From a checkpoint of a small mixture-of-experts model trained on Wikipedia: 19 layers, 288 GELU neurons an expert.
Below are experts of layer 6 (counted from 0) of a mixture-of-experts language model. Rows are named router (the router's row for the expert) and show model dimensions 0-223. Each number is 500 + 50 x the weight over its row's rms, rounded and kept within 0 to 999. Numbers have three digits each.
After each expert's rows: a language model's description of what the expert responds to. This comes from a sample of Wikipedia text that the model never trained on.

# expert 19
router:508494531517576521557502416584454437439471460535520471556463471547446415500475437622444553536450561576512561480418462473399536530435475413513454420523462563524432529471552467461417502591498560480537399510439473502498405577582523481567433502522494462511509454550542464503486537442456536592447499448549478545467570540535532557493594519551443574546487474416498474521554488486424555525442516452546450539577551549561491469562487398456425457431542516511492506524527520559577517515512414509524512444459539604592506504528479473564463543489483507514535572540454485508478482527483530471600555475432426597583488517564401443532518609430473448545492533514471507396577463534512456466439
Description: Articles and determiners. Articles and determiners such as the, a, an, this, two, several before a noun phrase, and line breaks between infobox fields.

# expert 27
router:507439511354457583535523415547495462498489551535482439502492469444516456486455534529467553481592507500445544523451572457438500421497555529486471498447500466416418468462536500619505502598504525406510514466523391490542482501470530415461615449482509494552467589570464559592559525471534544535468582526420456561468503539470496463607498571556448505430487418480402530514503549576489455522520586479443490492517512548477467549456498489434529424418419542560498516421509531550561468510394478469492413400546505490564583495531538582536515551561454545485555459527606517503474512486490505531535517456528422532548624427487419505538513503454571420531464393540513499504526487531513446588471
Description: Determiners and nationality adjectives. Words like the, his, their and nationality or domain adjectives before nouns, such as Italian, Swedish, military, political.

# expert 8
router:553478519474551579514460505582433513437472467549456526434507561488497446462408524580436485553425463551499422589573434483532456594509565452561496508466539499514462551497474479551521567430456472558553477537494493414474451400506568532562452493490431540580481406585577466492553459575480444511444542573520477524550458524490564549479556474488464441434561567539533562500502526499505508456506460457424468497464475544538536516524502545486578451510441522498511533448460479519429446435503547528527550484531570457510436556508577442504348589375537582443438590515433395594565517520516438471463492508518525416513535484594452483564412418435462413576432540491497464528464451486541462540477
Description: Line breaks and mid-word pieces. Line breaks in infobox and population lists, the s in decades like 1980s, km in area figures, and pieces inside foreign names.

# expert 25
router:527473569542525535530495522577495499551430452574524549615501526501479437511479444492427522559405539519468509590523496434528461571562517453517521517484587514464427532459524482550606550535358498515527552507549471436490516490534572526499543468427424545605406504545505479529515460541540467475469561551494397547536409573504484434604596531459483471393566527451538459519430483529467440399446534493406554525486395634405492476502453516548509516510511497425468542480471487530454426438529521483515444514539458443563455523504558504506422513478478498451443526520461446598621452492537482516476516478524433428516569377530519479562445477521490407598430458481532545508528490491506530553480
Description: Mid-word name pieces. Initial capitals and middle fragments of names and words, such as E-truria, U-chicho, gang-st-ers, and possessive apostrophes after names.

# expert 7
router:593425553507525587519447488518412504444413483550475459475505529508415481449408442486515567470435488506497548525517428464535426622515513497487593549554548471550421559430492535453498511439522528517546462572535514431474559431507535487540449498485470537480459513533580497447492530490510463577495484460579409594422486576468547591550545464502545508532557615533497545480500547419441499491507498472491469501484522544561524447485512481603443504432508579503593493503475599534468503466557493468490590572515594538470448484506468467439453569424584574471544501532429429561440558472465468473460570483471502442567468465614422584503444511428462431547498490375400489532477456456527405482549
Description: Numbers in table cells. Standalone digits and number endings inside tables and statistics, such as ranks, scores, times and year endings like 201-4.

# expert 21
router:454528555517558554487451563493415521451451485562464531547415499470520409507413422565421449501432557555584443529517453529456472556529449465542476461476551425583490542404518498481520565497433464562493482445519503437518555517514572559561464492490415498533499480549570452459491519536469411548532450508585458490463467556479487536485473439445475407449539601536574426526580576451468409414501475463415518467484493601570579453473552491476552436500470461409476555530502535482411486525517508536507574546445548510536495489549511471474414646391488486473427507495433456565526569560526546460546518508518502431529517536550445524551433544498474408653438540426541491532491465531521547518542
Description: Sentence-final punctuation and digits. Sentence-ending periods before line breaks, decimal points, table pipes and single digits in stats, such as .295, 9.9%.

# expert 24
router:540549608558520549484521513489400476493487533539539525429502583469496463485428494517416462469399478526497458441463489457436448533478441524484603546478566500475449594439457424543547579461487452568468482459521524463542547547516528517531546537524440579581444450560579462552559467500562466504482563517524498552463509519481544501522474515446492502519526485530564423475427455503512410496482482448417420529585472603615574498498471456528602477446542496489512469434504504453395425536587433541458477527497586397571488560442566422433447582451496551518535589527452428553520601475503498527546589501452525524509424419566413459557458554458488409517447494454437493570508445475520504447437
Description: Period before next word. Periods followed by a space, ending sentences before The or He, or after initials and abbreviations like M., St.

# expert 12
router:540546535455578545479482426561413512533506472531480459480496585510563388494468475457456436442516489586519517463537418509436572579476541491589540502535442507605428520438480425472477535469568474529525505441497468488489535462549463559543528574551493504501511564495511600528565519525549482502445490494500575457474547543552547486520565492443479515460596510521502473552559506461459474431513440467464464389549422481495594558498525465555573477553513479422565445465353454527494475484506469560508594409480492545548447529528523518503365546451390502507509564475508532496541555569413489487564488544463548580451513501583395472494390475445392416551517497524521469499439452431594420579500
Description: Institutional and infobox words. Organisation, research and publishing words, plus list dashes in company infoboxes, such as based, Museum, Institute, publ, establ.

# expert 2
router:412550511516579503552469547649475466474472479468565577429566426586514471420465456428536477547505405495567432485423512460460421505491545503549549438487462477502431530503517439524502538571505512540421484517483499493536403562539437475497438520442543496440539462579502535512546522512436514536578417535524433479508573481541488442529531585417536521554499456592522540472483491505428497484532448460498552553419530553584579552570502601583584481503553519468562455576451470477494485546437558524418403551456538525505545485560508568443465591446449510510495558432467464509481463506489489591512425486506475448510465601493533422398365465483478504440465574497415454531418483532485467429528
Description: Japanese and romanized names. Japanese script bytes and word pieces inside romanized East Asian names, such as Miyamura, Gyokudō, Mamiya, plus table pipes.

# expert 20
router:488520504458435587506492490551439615504455516476508489596480523494504437540396529527489418498445378537459463519513488524450483544508510480623559482591545560526484517471491519549519498481549462501472479533584493443654523506507522507658529526522508499470502469457517423466476574566555491382487532518452433574530480418535528407590413527461493445542360448556500431480528516560504520478501472480438468493447449449481571466537556545592542558488377437472528495468495488470570469523498554518472516569566537515486426555559566504429397513547537549484445407478478442553541569502534578452460488488528462528516458419479364506476416507504545502570480465457538527494459466453480450466548
Description: South Asian name starts. First letters and syllables of Indian and other South Asian names and places, and Devanagari bytes, such as Tamil, Malviya, Palolem.

# expert 23
router:464531497532472436412488468468582547491609555482447555462430490494457504565509509484535557471457617595590499500555435529516472517414387535443540504564460529538594415554497415444528481509448525574538516464492460484478490499450536487551421429496473541541551458421563436538486482595536504407498482428465538510473474564538532530434548500526455507551571480474578525521525563487541531476428476489514512485458508498513521436487484451560475416563548484491457446546540598522455555533589497452526510463407555622448481507472490394407408485488519543415542557467528497490540544584523500420549454463471505483511547460551590467583561533482376544506519558521494403443458405378539482500478
Description: Paragraph breaks and headings. Double line breaks before section headings or new paragraphs, heading equals signs, hyphens, and pieces of Slavic or foreign names.